From a checkpoint of a small mixture-of-experts model trained on Wikipedia: 9 layers.
Below are experts of layer 5 (counted from 0) of a mixture-of-experts language model. Rows are named router (the router's row for the expert), gate (a neuron's input weights, with its number), up (a neuron's input weights, with its number), down (a neuron's output weights, with its number) and show model dimensions 0-159. Each number is 128 + 32 x the weight over its row's rms, rounded and kept within 0 to 255.
After each expert's rows: "mostly gets" lists some tokens that are sent to it at least half of the time. This comes from a sample of Wikipedia text that the model never trained on.

# expert 15
router [144 128 190 133 193  95 125 102 130 163  78 164 136 130 102  93 143 141  97 160 141 142 138 159 120 156 110 145  63 167 151 105 138 129  98 134 116 165  98 120 144 115 170 125  53 181 147 202  80 177 107 109 152 135 100  94 121 132 103  93 163 132 127 134 125 141  85 153  83 132 153  87 184 109 149 117 124 183 138 147  79 128 158  98 135 119 108 102 159  91 118 194 156 171 120  84  99 119 135  62 115 146 170 118 171  98 119 143 172 143  77 108 129  99 129 181  66 144 162 127 154 116  99  96 138  47 105 145 165 156 137 120 113 127 139 122 131 183  72  95 101 177  74 135  66 117 146 124 146  84 137 142 124 183 184 178 195 106 121 139]
gate6 [118 136 122 137 150 183 155 118 172 176 119 143 118 192 117 132 123 157 154  81 133 134 126 138 121 146 137 147  86 147 115 129 148 124 192 146 162 115  76 112 166 113 156  34 171 155  54 151 106 122 163  66 154 123 112 125 114  93  79 151 109  99  93 172 120 142  85 147 126  85 138  91 137 203 162 165 132 122  76 130 171  75 105 172 143 129 132  92 140 154 148 140 112 194 112 180 125  84 113 150 105 142 177 164 137  54 173 155 171 120  91 115 125  81 136  97 125 157 176  76 121  94 111 131 169 103 128  95 141 196 129 128 121  52  73 173 126 165  97  72 114  92 152  97 132 129 103 129 124 100 141 120 127  80 129 153 152 117  78 122]
up6 [ 79 120 119 122  82 155 119 182 154 130 116 117 121 141 118 139 127 116  66 104  96 129 138 154 121 114  97 138  51 167 192  57 170 106 131 124 142 127  73 130 158 102 139  78  84  85 127 149 163 121 139  69 134 111 155 164  55 118 120 123 143 127 120 159 167 138 107  86 107 110 164 127 160 119 104 128 196 107 129  94 182 129 108 150  98 159 148 168  93 151  82 152 153 154 138  93 133  78 128 146 163 154 131 167 117 129 201 119 167 147 105 131 131  55 134  83 142 148 164 114 134 119 166  76 194 126 121  90 117 166 107 128 124 110  43 154 140 111 109  78  81 160  95 106 129 101 134 178 147 128 140 133 103  86 145  66 151 143  31 105]
down6 [ 99  68 103 103 125 147 180 123  80 159 102 149 121 172 122 116  88 102 154  91 107  79 125 172 179 102 221 148 126 106 111 142  88 138 126 146 144 149 102 164  89  83 140 131 151 131 105 134 124 164 171 108  73 137 128 163 153 112 139  62 141 147  53 144 135 118 144 108  97  67 149 110 168 136 108 126 170  99  90  76  93 151 147 139  89 119 181 159 126 124 169 107  99 128 167 171 155 131  71 101 102 193 171 114 167  98 146 101 105  94 156 108  66  81 119 127 127 116 123 178 184 129  82  80 119  90 124 122 152 113 136  96 152 110 152 172  63 133 110 130 132 165  50 109 106  62 114 125  94 113  84  77 140 166 111 117 108 145 112 117]
mostly gets: " re", " con", " dis", " en", " sc", " sh"

# expert 8
router [157 135 113 131  97 107 133 141 132 105 118 150 126 133 150 145 176  93 161 135 123 157 128 104 134 110 125 111 105 223 132 144  93 144 177  65 118 150 117 137 125 109 155  78 179 100  98 119 219 115 191 106  73 124  85 138 111 154 168 147  82 156 157 137 144 163 129 113 134 170  45 158  78 150  66 138 123  86 131 116 111  97 128 137 142 131 123 133  97 140 120 129 136 104 145 117 158 165 191 110 122 116 136 100 129 142 166 160 115  92 184  86 142 118 158 102 132 130 121 179 185 128 162 139 109 102 130  55 130 152 175 130 130 118  93 132  61  83 193 146 116 147 129 112 144 155 177 137 125 187 169  64 149 114  59  52  84 153 168 155]
gate10 [116 139 121 125 113 141 161 110 156 128 161 122  91 116  86 122 106 177 125 156  81  58 186 173 175  76 129 149 142  85 110 127 136 143  83  43 164 105 109 190 183 120 127 170  98 166 125 117  90 168 130 143 135 118 106 140 128 110 142  87 109 124  73 132 114  92 174 135 213  92 103 137 127 139  92 110  97  67 136  63 154 109 181 146 128 181 154 116 120 179 128 150 107 184 126 135  86  75 124 126 117  99  81 128  72 106 130 103 130 139 132 189 156 133 186 123 125 150 106 112 183 143 162 178 111 162 144 104 127 157 203 165 133 161 127 144 108  77  95 122  84  97 142 144  89 146 128 117 140 166 115  85 156 172 110 151 129 159 110 192]
up10 [139 109 134 123 158 120 173 106 119 151 156 106 133 104  85 183 154 158  74 114 103  82 148 157 155 122 133 114 168  71 113 118 159 163 118  98  91 132 127 161 125  78  96 156 106 140 125  95 111 131 119 164 133 133 105 129 170 154 156 129 117  91  95 151  86 105 131 147 156  94 150 138 159 135 117 122 130  95  84 134 174 164 207  65  95 102 130 116 153 132 132 155  58 152 100  99 135  96 103  96  83 102 121 163  70 120  74 130  51 104 148  94 157 151 190 189 152 144 161  66 153 115  83 101 104 186 130 161 141 183 158 134 124 180 116 136 169  62 129 138 124 142 151 132 141 191 153 154  98 197 173 163  71 173 129 189 122  97 166 134]
down10 [115 105 194 138 138 190 152 125 109 149 146 153 117  95 134 112  90 136 121 128 122 117  93 100  98  86 181 114 109 129 148  84  73 146 156 110 138 164 156 162 142 141 169 216  93 188  98  90 129 126 160 137  94 125 120 195  48 176  98 165 179 173 191 131 119 113 107 159  97 151  98 152  90 198 123  88 104 129 141 123 202 116 133 135  98 150 103  95 137 128 116 119  46  74 135 130 107 141 133 145 123 143 150 143 133 125 136 137 127 156 112 178 166 122 127 139 137 115 140 173 144 170  85 145 100 195 132 112 129 133 145 161 106 106 103 119  63  91 124 153 103 165 217 103 127 162  62 147 105 154  90 130  89 129 107 122 186  87 106 105]
mostly gets: " 12", " 10", "8", " 7", " 14", " 16"

# expert 7
router [125 179 156 124  80 135  98 126 160 139 119 190 164 151 132  75 135 135 134 178 169 116 141 155 109 169 119  80 135 176 115  87 147 135 126 102 134 171 115  73 106 142 161 149  85 171 141 142 102 159  89 146 118  96 146 129 127 139 156 128 120 117  87 183  77 102  80 168 110 142 103  94  77 108 132 157  70 125 135 130  98 138 106 136  83  76 116 124 165  48  58 172 130 143  99  89  98 126 119 109 101 148 155  97  68  56 124 107 145 161 138 105 141 213  85 129 159 139 155 138 113 115 189 144 184 103 135 120 175 152 159 152  84 101 121  95 105 159 156 154 128 192 115 104 159  80 198 137 138  79 160 146 133 108 166 124 154 163 141 180]
gate6 [136 161 133 132 129 147 125 158 167  91 132 164 164 137 167 111 141 157 110 206  77 130 134 163  74 120 148 116 131 119 152  87 166 144 146 150  94  76 115 124 122 144 136 122 189 150 102  91  54 114 134 104 182 163 130 135 148 152 249 100  79  95  97 112 111 134 124 152  57  96  87 157  75 160 147 185 145 110 171 102 145 132 148 165 166 103 133 126 134  92  76 125 119 144 136 108  89 141 106 120 164  60  58 127  71  97 123 130 121 105 198 131 193 144 134 134 122 106 125 115 100 104 165 126 135 117 128  94 115 227 124 128  98 123 127 127 149 132 147  97 106 143 169 133 172 111 127 158 103 114 127 151 181 127 101 160  64 157 143  93]
up6 [ 82 164 199  94 104 116 110 192 240 136 137 163 125 102  95  16 130 156 101 130 126 130 119 143 128  77 177 130 102 100 130 128 134 114 158 118 121 101 116 150 141 118 115 106 133  96 110  80  66 151 127 162 208 126 141 194 153 128 147 118 126 113  75  67 118  90 144 131 153  80 145 130  98 121 156 138 101 147 129 168 112 110 104 146 151 114  69 174 134 131  95  90  94 100 176 112  86 144 148  80 149  99 133  82  61 102 107 161 168 168 158 196 143 144 148 147 122 115 105 156  73 153  83 165 142  96 101 162  85 133 152 168 106 126 155 126  95 143 118 143 145 148 149 100 148 120 122  70 156  89 135 132  81 121  93 141 132 133 134 162]
down6 [178 146 152 150 171 127 110 156  91 126 109 121 103  67 192  78 125 100 163  82 142 121 182 110 112 140 188 140 118 116 128 147 159 135 112 147  85 110 112  73 115 120 169 165 138  88 131 111 137 113 137 119 126  86 122 140 119 168 144 125 166 172 136 152  17  72 151 186 128 103 138 108 158 100 128 163 132 112  58  94 107 116  87 148 160 179 153 106  93 105 126 112 116 101  94  95 108 111 103 116 122 154 145 161  96 127 139  62  93 130 141 173 135 109 115 129 131 155 135 161 129 119 151 107 104  87  93 148 180 177  86 132 120 185 177 170  64  82  53  91 148 120 145  97 160 130 168 134 179 117  58  77  90 151 119 106 182 167 117 126]
mostly gets: " se", " comp", " dec", " gu", " rel", " cons"

# expert 10
router [115 191 150 143 191 145 118 162 129 135 113 139 187  97 171 125 139 107 154 165  96 119 163 181 131 188 101  88 158  69 124 159 141  91 109 127 127 172  99 120  57  73 133 158 149  96 155 187 203 117 126 151 111 159  85 103 156 115  85 117 119 102 105  64 162 105 161 150  82  86 142 130 132  74 171 121  96 171  89  98 199 159 126 135  92 188 139 152 111 131 113 159 133 162 136  97 138  98 149 183 124  93 158 124  89 149 120 147 172 116 136 125 128 136  80 171 100 146 153 162 167 132 165 122  90 112  87 108 125 120 115 146 128 156  82 156 156  90 159 131 103 121 195 116 110 113 164 183 134 177 126 151 104 108 106  65 119 146 200 146]
gate6 [119 164 156 118 135  91  68  60 117 145 132 141  41 142  72  99 162  98 137 150 124 157 115 186 109 155 109 115 155  75 138 157 115 119 223  76 125 118 103 146 126  50 144 104  69 117 119 186 124  49 166 168  85 172 142 197 127 145  99 134 158 172 143  54 154 123  78  89 105  89 134 102 178 144 152  85 155 124  79 169 140 101 171  97  66 164 161  99 110 107 116 124 198 108  83  86 128 104 118 122 153 143 143 124  84  97 159 109 139 113 109 143  95 128 162 108 154 134 150 103  90 147 137 128  80  87 108 132 105 107 154 102 117 142 101 121 143  86 114 119 138 115 121 144  86 123 104 130 153 127 100 108  86 144  88 111 115 122 148 155]
up6 [ 98 159 106 172  51 179 146 147  92 110 160 145 104 128 118 119 198 162 131 155 117  78 126  82  75 114 165 131 157 158 159 158 147 130 171  61 131 135 142 110 126 130 133 159 121  97 108 131  59  63 119 147  77 202 133 134  95 146 147 152 110  80 103 112 133 146 109  92  93  86  94 115 173  85  73 169 117 136 178 140 160  72 112 104 166  85 106  75 128 110  81  81 101 118 174  67 111  89 147 115 111 119 155 149  88  77  96 189 159 163 128 168  99 120 129 136 150 176 112 200 139 137 166 114 138 119 132 199 132 166 108  93 129 121 127 149 133 147 150 121 134 150 140 140  87 149 116  95  83 134  99 118  88 157 106 181 101 159 160 140]
down6 [106 143  92 125 149 125 129  95 131 143 170 149 248 115 104 136 125 198 135  67 182 125 174 126 109 172 139 133 146 120 153  81 173  95 120 134  95 167  69 172 152  90 142 166 136 166 151 125 136  96 153 143 129 128 148  64  93 148 132  99 182 150 100 196  92 153 118 140 179 102 141 122 103 122 147 148 133 153 145 132 191 128 142 171  84 148 106 128 179 114 188 114  87 101 161 179 171 144 115 128 110 135 115 121 160 177 164 121 104  67 126 156 110 162 134 168 144 114 121 160 119 148  73 115 120 107 186  76 134 146  92 165 104  90  90 143 169  98  90  80  73 162 110 124 165  79  95 136 190 122 130 101  98 157 146 119 137 112  83 119]
mostly gets: " John", " William", " David", "ington", " Robert", " George"

# expert 0
router [ 76  84 116 161 142  87 109 112 181 139 128 140  86 140 145 149 163 118 151 142 111 121 144 111 165 110 123 189  82 119  62  89 149 113  80 106  85 132  75  65 146 152 163 106 172 108 131 155 102 187 183 137  98 142 140 145 145 141 139 117 128 147 186 211 179 170  89 120 170 136 110 144 115 117  59 115 106  96 114 174 108 117 115 153  30 183 131 143 117 157 145 178  96  82 133 137 180 121 123 114  94  72 156 117 204 126 171 171 141 121  52 172 117 133 122 142 108 149 118 120 144 104 114 138 144 122 178 127 156 111 137 145 137 124 164  95  96 127 141 107 153 167 111 117  46 145 133 154 113 128 158 123 116 123 118 160 197 112 159  81]
gate6 [ 88 107 114 123 202 117 124  87 122 155  84 128 186  82 159 109 161 175  86  98 105  90 188 170 120 162 101 177 118  65  87  86 138 126 120  95 114 123 111 121 131 134 142 140 132  93  99 134 111 169 134  92  73 141  94 121 136 113  63 130 151  94 153  96 144 158  70 167 157  97 165  95 166 147  82 131 126 125 182 106 143 139 103 115 149 150 170 103  69 171 168 150 151  94 228 137  80  83 185  80 130 109 125 102 137 169 108 102 148 119  81 156 164 102 148  91 112 176  98  96  96 137 181 171  94 159 132  87 121 132 125 160 176  89 138 133 161 158 117  96 138  84 120 113 144 108 163  97 171 115 140 143 132 122 133 182 159 185 152 128]
up6 [114 149 198 102 106 146 178 121 155 239  89  91 146 184 130 141 144 147  99 119 143 133 140  56  93 148 117 146 115  79 140  85 155 155 113 125 144 124 122 114 152 161 128 120  74 144 103  18 127 124 129 149 155 152 148 182 175 135 122 111  85 120 135 118 135  72 161 177 201 104  81 106 141  76 115 138 146 163 155 116 177 116 125 132 179 138 136 144 144  84 115 145 181 145 184 115 135 145 122 132 167 109 106 115 112 160 107 103 124 106 163 167 166 109 122 109 107 102 151 115 105 169 156 192  99 161  96 140 128 163  83 107  55 102 101 108 138 184 152 154  98 145 105  94  99 160 146  85 122 145 102 115  99 160 149 162 127 162 166  65]
down6 [207 104  72 162 104 123 138 134 140 117 112 104 131 127 127 116 162 107 130 156 139 122 118 110 158 137 154 105  86 163 183 187 141 147 103 174 181 122 118 160  77 101 116 137 102 112 109  82  97  72  73 130 141 177 175 146 177 157  80 139 107  54 152 189 131 177 150  97 113 138 144 131 130 120  81 164 148 162  75 180 136  76 139 137 146  55 211  51 115  27 161 106 130 120 126 147 138 151 113 170 177 109 108 111 114 141 137 133  98 152 105 176 123 139 118 115 130  90 135 164 118 117 131 104  98 119 128 121 158 131  78  88  90 161 155 175 122 174 110 141 129 168  76 134 104 167 181 170 129 146 172 124 141 133 119 153  88 144 140 140]
mostly gets: " long", " small", " head", " mon", " law", " short"